config = dict(
    n_experts=160,
    experts_per_token=8,
    d_expert=80,
    d_shared_expert=0,
    hidden_act='gelu',
    router_score='sigmoid',
    normalize_top_k=True,
    routed_scale=1.0,
    router_logit_norm=2.0,
    init_std_router=0.00807,
    tie_word_embeddings=False,
    learning_rate=0.00968,
    max_grad_norm=2.0,
    max_seq_len=512,
    train_tokens=576600000,
)
Below are experts of layer 4 (counted from 0) of a mixture-of-experts language model. Rows are named down (a neuron's output weights, with its number) and show model dimensions 0-255. Each number is 200 + 30 x the weight over its row's rms, rounded and kept within 0 to 999.
Before each expert's rows: a language model's description of what the expert responds to. This comes from a sample of Wikipedia text that the model never trained on.

# expert 62
Description: Content words and word endings after be or not in explanatory prose, such as other(wise), elected, different, essential, common.
down0,181,218,203,215,212,227,201,166,201,182,237,169,172,223,136,200,242,245,208,212,236,221,173,230,157,236,243,184,212,197,183,184,194,199,200,140,265,252,167,204,190,167,160,147,204,154,232,262,210,237,131,208,138,256,209,172,183,192,168,228,230,195,269,197,177,155,165,139,157,174,192,170,202,250,180,212,243,213,181,207,232,169,238,153,243,173,177,224,154,213,185,168,236,162,271,247,238,237,224,229,162,238,263,222,200,185,208,194,216,190,187,197,203,220,193,221,175,209,215,147,158,201,193,201,243,234,225,184,156,225,172,196,167,192,206,163,203,214,196,291,193,238,205,168,182,221,189,206,182,188,203,176,212,206,159,222,231,157,190,200,201,194,226,222,186,225,225,216,198,175,174,179,198,220,159,247,146,227,147,202,228,120,202,153,131,221,244,224,205,253,214,194,174,198,151,153,210,188,182,178,173,185,223,233,218,214,141,216,215,204,184,174,205,230,214,187,190,216,181,261,221,208,231,201,192,153,182,224,183,224,212,187,155,214,203,196,218,191,208,194,220,229,227,208,213,159,213,228,202,175,238,214,206,163,188,224

# expert 61
Description: Past-tense or participle verbs and suffixes after was or were in narrative, such as released, used, found, -ed, -ated.
down0,191,189,170,292,179,189,186,163,167,193,212,183,177,197,244,187,157,194,203,195,251,219,225,191,185,207,180,233,220,211,168,263,186,250,158,188,217,171,195,139,152,196,175,156,197,226,236,162,174,196,209,209,177,201,258,201,213,197,277,196,197,232,164,231,170,192,222,223,199,221,182,211,171,223,194,238,158,219,189,157,186,175,194,263,204,190,145,177,167,213,207,192,221,187,161,233,133,218,182,169,213,252,224,188,177,213,240,207,209,129,234,221,136,277,229,179,259,156,183,238,177,211,170,165,255,257,196,218,194,196,184,199,184,171,194,212,192,236,166,206,259,206,200,156,190,155,215,174,144,197,186,171,240,207,189,231,174,197,173,222,193,250,206,197,193,160,190,199,217,208,207,185,196,213,214,238,140,235,245,147,159,160,184,195,149,188,203,234,222,168,225,203,220,183,224,225,207,238,242,219,204,172,263,208,212,197,187,186,200,161,195,190,202,195,223,186,136,148,239,205,148,198,197,241,176,226,225,190,225,248,210,204,199,162,222,227,210,246,169,215,216,181,272,180,256,190,199,232,248,192,218,173,196,174,182,187

# expert 44
Description: Number words and quantifiers starting noun phrases, such as two, three, several, many, these, few, including two-thirds.
down0,156,211,161,196,200,190,165,240,203,201,216,150,246,198,261,184,188,149,191,210,198,172,239,220,200,218,181,215,195,161,256,245,235,212,192,214,237,258,201,236,195,236,144,218,202,212,170,193,200,172,183,209,173,184,179,200,168,263,211,198,151,180,196,143,158,228,223,188,188,226,187,189,197,191,196,216,204,183,204,196,224,217,240,152,205,176,207,190,188,271,248,236,212,200,228,258,180,197,133,236,207,176,229,191,209,171,232,208,186,192,170,208,204,175,165,167,190,193,227,221,198,192,174,185,195,213,164,179,196,199,246,161,279,242,141,165,171,208,202,209,232,192,193,156,142,178,179,224,214,201,196,178,233,181,203,198,107,186,221,208,278,235,143,228,161,211,190,182,150,194,201,224,200,141,180,186,201,146,183,235,204,261,142,187,241,187,211,201,217,199,236,197,170,187,260,208,227,245,209,195,174,225,166,184,149,196,223,152,197,230,173,214,204,196,161,171,217,205,195,221,161,172,204,243,170,244,220,216,208,260,272,238,224,168,201,206,224,234,180,159,225,180,169,214,222,228,207,196,219,144,174,274,242,220,192,185

# expert 11
Description: The word the (also The, its, their, his) after prepositions like of, in, to, before nouns such as first, same, film.
down0,181,186,211,194,203,186,228,174,199,234,185,200,220,163,141,230,217,179,190,190,196,253,203,133,138,204,254,131,197,212,202,204,163,207,183,167,209,242,228,199,198,221,218,193,214,237,201,206,217,173,212,242,196,145,156,102,161,252,213,168,208,197,193,174,214,169,210,230,206,177,227,242,173,203,212,162,229,200,157,189,188,201,246,179,188,152,213,246,220,173,162,228,199,229,159,224,237,205,234,180,197,250,218,255,233,174,205,192,237,140,177,206,235,190,151,207,230,173,204,178,203,186,231,195,210,170,153,179,244,205,155,185,196,189,290,233,180,230,167,231,231,203,203,213,161,206,235,213,143,195,213,183,147,230,112,174,205,225,184,219,166,227,243,201,211,216,170,174,236,208,192,184,174,250,177,203,133,197,188,158,168,172,212,216,252,207,209,199,230,201,200,227,150,220,194,225,212,179,128,158,229,203,220,219,223,230,238,185,249,144,210,155,241,229,236,221,187,224,173,199,196,229,200,249,185,217,217,192,198,191,226,206,179,238,205,222,208,170,246,186,217,207,229,172,165,185,185,182,202,208,284,175,244,190,162,187

# expert 30
Description: Coordinators and list commas, such as and, or, and comma-ended words, plus number words like two, three, several, and day numbers in dates.
down0,198,214,197,188,213,169,204,198,182,226,194,206,201,208,228,240,202,165,202,214,190,241,205,178,191,228,228,203,237,239,202,234,249,194,203,189,193,182,215,253,256,194,242,191,236,219,196,123,261,215,203,162,162,225,171,213,231,243,212,205,245,230,198,198,174,186,153,181,181,241,178,258,216,215,234,240,173,235,188,167,203,157,230,195,117,215,248,227,203,258,171,193,204,208,189,170,207,185,214,223,205,233,139,181,169,211,143,211,242,171,166,132,217,185,190,142,243,194,170,197,200,212,181,187,215,226,199,194,185,172,208,239,202,163,185,208,268,197,251,186,221,202,207,152,188,214,152,230,186,183,152,237,158,158,179,239,190,199,206,249,137,161,182,201,245,162,154,229,141,213,134,191,188,176,225,151,199,209,236,188,187,169,241,167,183,206,165,244,164,195,204,190,109,191,190,223,145,201,203,227,232,190,236,236,194,245,193,216,208,176,234,161,164,159,157,205,160,248,219,242,206,195,223,146,200,164,225,217,184,181,185,209,242,210,193,181,204,199,186,200,188,209,221,192,209,183,218,200,186,182,164,277,185,252,248,219

# expert 63
Description: Line breaks, and, the, and subject pronouns (they, she) in running prose, plus word-with-period endings such as ology., time.
down0,236,204,189,155,221,170,253,167,210,226,202,144,184,235,231,175,239,204,212,233,138,203,188,240,202,178,206,205,186,185,209,217,146,201,165,212,225,265,155,206,179,248,193,190,191,259,185,183,173,189,163,224,153,209,204,196,251,223,204,202,167,188,198,166,189,247,161,215,225,167,215,179,245,159,223,204,220,183,160,139,180,221,181,206,171,225,282,267,213,210,185,151,170,194,256,247,226,243,154,159,218,197,199,245,132,151,213,183,191,149,222,183,202,214,217,224,197,159,263,213,210,173,184,186,252,174,215,192,182,232,158,192,176,178,237,205,209,194,185,209,261,223,158,221,266,205,169,199,180,217,242,194,188,241,181,199,189,275,207,223,225,203,210,178,209,206,170,90,219,216,264,230,215,236,204,208,189,192,154,203,192,190,235,180,204,212,191,227,154,218,215,130,201,186,209,207,169,197,164,238,204,223,186,165,193,231,203,176,149,211,185,246,180,187,206,201,217,191,209,178,214,191,173,183,215,222,177,221,248,141,158,186,205,194,178,184,221,144,193,221,205,256,175,212,170,174,153,186,181,231,218,238,189,189,205,228

# expert 40
Description: Comma-ending years after a date ("25 November 2017,"), plus common function words the, and, in, and newlines in narrative prose.
down0,172,210,234,234,168,226,208,221,190,198,211,221,172,172,177,189,213,149,192,213,216,200,203,165,237,225,177,219,165,210,195,190,220,184,195,191,216,154,211,194,202,202,165,199,130,149,193,222,167,247,173,212,152,183,247,172,156,167,210,178,154,167,247,183,270,234,195,251,167,185,213,188,244,231,213,183,202,224,216,204,203,138,228,193,238,186,207,214,199,192,163,224,179,184,196,241,264,175,178,190,195,288,207,214,171,158,175,218,215,185,176,218,254,165,193,175,188,180,207,226,227,263,160,172,202,178,132,245,235,238,186,191,203,249,209,192,223,253,218,236,175,171,215,141,214,218,196,240,183,197,155,170,165,176,185,228,181,204,163,240,231,188,198,214,190,181,231,220,241,207,218,186,184,235,219,233,238,241,183,192,150,249,224,213,238,149,240,154,168,185,238,142,178,145,203,206,275,168,184,238,243,164,215,214,215,154,197,262,173,201,214,155,172,202,226,196,238,240,200,145,234,188,180,195,260,172,230,244,167,228,194,179,183,209,217,215,208,161,159,197,236,162,229,163,207,228,209,228,201,185,158,195,197,169,194,156

# expert 10
Description: Temporal prepositions and month names plus year digits in dates, such as after, until, during, "on 15 December", "March 1891".
down0,193,224,161,135,149,205,206,199,194,210,233,202,183,182,204,217,233,185,216,191,182,164,182,221,169,158,149,221,216,211,232,167,236,157,201,174,219,175,203,175,236,224,152,211,168,208,210,180,228,224,204,198,213,173,212,239,208,211,184,214,134,192,216,218,162,177,203,198,149,262,191,150,266,179,225,271,228,221,253,272,179,197,272,186,135,236,199,181,207,213,194,176,255,197,186,192,192,216,250,289,189,195,187,207,186,177,216,211,222,204,153,180,230,214,246,195,218,242,151,211,234,222,212,203,195,247,188,181,179,170,182,228,216,188,159,173,182,179,172,229,218,215,248,155,202,224,186,208,220,230,193,212,200,245,172,211,193,212,215,226,232,232,216,240,195,179,267,217,185,125,180,262,276,215,194,183,182,184,174,171,162,222,189,183,188,170,161,195,214,165,207,233,193,209,241,236,150,174,206,211,168,185,195,196,223,170,236,249,146,192,193,139,144,160,227,203,186,226,190,180,207,223,188,182,174,163,185,231,208,231,202,214,193,202,192,180,153,250,207,225,219,164,142,200,226,206,147,148,179,273,197,204,199,183,149,201

# expert 9
Description: Second or later words of multiword proper names and titles, such as World War, Los Angeles, Racing, Museum, County, Award.
down0,252,158,265,179,179,169,277,176,207,233,186,183,169,225,242,176,161,231,200,190,139,243,217,169,211,204,196,167,197,205,187,169,224,202,191,180,188,198,167,150,192,171,193,179,209,210,205,187,232,194,173,194,193,202,212,153,192,218,271,218,205,172,237,209,219,182,185,176,169,188,205,206,195,231,204,155,201,207,181,165,190,180,243,246,262,219,232,178,197,202,228,200,151,200,186,181,206,210,202,188,188,186,190,178,157,168,137,185,238,173,214,182,211,163,201,198,210,186,300,220,206,190,240,204,210,205,225,214,218,143,215,164,155,170,229,184,247,170,238,194,166,200,204,236,250,186,217,196,224,223,215,144,204,214,257,269,202,214,191,163,211,182,209,164,211,175,187,141,175,242,202,152,239,205,150,169,224,178,252,221,237,236,249,199,203,217,215,200,231,210,243,186,233,194,207,237,233,215,223,174,240,197,243,215,222,176,190,198,169,230,142,125,236,196,204,222,197,155,197,139,150,217,207,161,236,224,236,206,172,189,179,160,252,187,214,165,155,212,182,164,163,235,260,180,176,205,169,215,190,204,141,268,259,186,185,210

# expert 26
Description: Articles and possessives after prepositions or sentence starts, such as the, his, their, its, and line breaks ending paragraphs.
down0,216,207,192,193,229,227,209,209,210,234,188,178,178,255,160,206,211,220,164,149,147,168,275,216,224,232,192,218,202,189,235,114,221,266,255,191,234,159,279,209,180,193,190,199,151,149,196,199,217,215,138,180,215,233,211,192,208,241,241,216,256,180,107,166,177,182,194,172,195,181,189,233,194,178,202,197,204,187,208,185,236,232,210,184,179,194,197,221,175,232,232,254,170,184,190,181,201,176,181,213,109,229,201,147,201,299,116,204,190,203,184,227,242,183,179,234,151,149,220,217,194,219,205,182,210,207,249,187,174,218,188,233,208,181,167,208,215,210,233,194,270,204,178,208,234,209,208,211,201,219,168,251,153,197,201,247,187,186,210,224,213,181,204,199,174,176,146,180,161,228,216,200,231,172,155,213,223,165,147,180,193,212,169,153,194,206,194,185,202,185,225,170,212,221,191,182,195,247,183,226,190,248,216,128,137,160,185,220,198,187,214,170,178,218,203,192,160,199,247,155,243,187,206,224,201,203,213,221,183,194,186,166,228,199,212,193,244,154,240,180,187,177,203,225,225,227,231,181,238,200,235,178,249,193,218,202

# expert 27
Description: Verbs like was, is, were, has, had, been and the word with after a subject or clause, e.g. results were announced.
down0,155,200,173,191,200,176,129,139,199,227,198,183,210,208,192,204,187,187,183,222,191,176,262,214,212,208,223,230,201,170,224,197,205,171,210,147,142,229,215,212,168,174,261,220,210,181,236,171,211,186,173,185,211,195,206,216,185,204,270,145,234,173,154,221,215,238,153,199,255,234,150,158,191,171,214,209,251,179,165,251,177,179,155,174,150,182,196,170,184,157,224,171,194,188,207,221,240,170,189,209,184,231,148,236,203,208,170,220,183,181,183,157,231,207,209,209,128,189,156,209,134,191,208,183,161,136,221,165,235,217,206,219,162,161,227,213,221,184,218,201,189,233,181,220,230,159,186,209,190,238,219,246,233,188,173,189,168,251,236,237,156,267,187,199,209,149,225,187,228,156,182,135,170,156,140,185,176,193,238,193,234,181,211,218,206,142,204,233,193,176,175,254,186,195,238,179,265,223,197,240,231,230,196,193,249,222,184,203,182,236,133,186,208,215,263,253,190,201,191,210,192,205,191,204,190,231,197,253,241,234,221,183,205,230,193,182,241,211,204,196,210,168,237,254,250,241,240,205,222,182,185,216,221,227,199,203

# expert 18
Description: Years after "in" or "on" such as 1979 and 2020, and century terms like 15th, plus sentence-final periods and prepositions in running prose.
down0,159,234,194,225,162,194,199,162,208,176,213,133,240,173,205,198,182,161,218,202,196,165,173,198,177,186,165,192,184,185,166,180,160,217,200,207,192,215,216,245,175,197,247,177,187,241,224,193,192,164,175,271,157,173,226,235,241,210,209,182,257,246,181,236,201,218,192,261,187,163,224,206,193,210,216,215,239,200,206,194,237,226,187,219,212,207,217,188,180,190,218,199,204,228,220,255,263,177,226,181,176,214,249,229,223,175,206,158,205,216,183,190,184,210,195,138,201,165,210,167,152,218,208,176,207,188,178,189,178,223,231,176,196,177,134,202,225,234,173,194,200,240,171,259,246,192,222,193,239,199,196,185,210,161,209,210,194,196,213,228,195,198,209,212,221,287,212,208,182,215,254,182,188,250,203,164,163,172,153,143,147,228,267,244,168,247,228,138,132,246,166,175,211,148,203,178,255,219,194,202,196,176,134,230,203,200,203,180,201,220,196,258,254,183,214,246,148,204,193,228,228,193,180,180,199,176,217,196,174,196,199,207,109,243,176,205,226,210,153,212,247,219,230,156,225,198,145,173,159,176,160,223,254,222,229,165

# expert 55
Description: Forms of be after a subject, adverb endings and adverbs like also, only, then, previously, plus plural s, as in was, been, -ly.
down0,217,211,211,224,209,231,242,240,162,217,190,220,241,141,203,189,187,214,203,187,178,206,218,224,203,168,198,250,227,186,217,179,216,199,197,196,132,160,196,227,260,195,191,240,233,174,164,217,184,259,217,217,253,254,190,177,169,199,248,200,200,238,189,180,201,139,177,227,203,177,219,215,173,195,198,237,183,207,220,231,187,194,174,199,209,196,228,163,243,214,207,162,177,180,170,138,186,174,236,201,222,219,175,180,192,151,176,212,170,140,181,191,210,182,206,208,200,231,199,247,184,184,274,197,218,238,195,166,196,134,228,213,141,212,183,170,209,225,214,194,181,225,232,187,167,180,210,155,211,224,231,179,197,193,183,115,210,159,227,198,258,220,220,241,210,156,216,273,198,170,245,189,138,184,177,222,239,209,232,267,196,215,232,190,183,237,200,272,169,176,235,237,228,165,184,242,149,207,177,173,171,240,172,230,244,247,247,176,188,133,209,172,173,188,165,187,213,170,246,164,202,166,211,198,196,174,210,192,195,222,208,207,227,168,211,162,192,152,169,137,117,169,220,192,227,197,203,203,239,194,205,224,195,152,234,244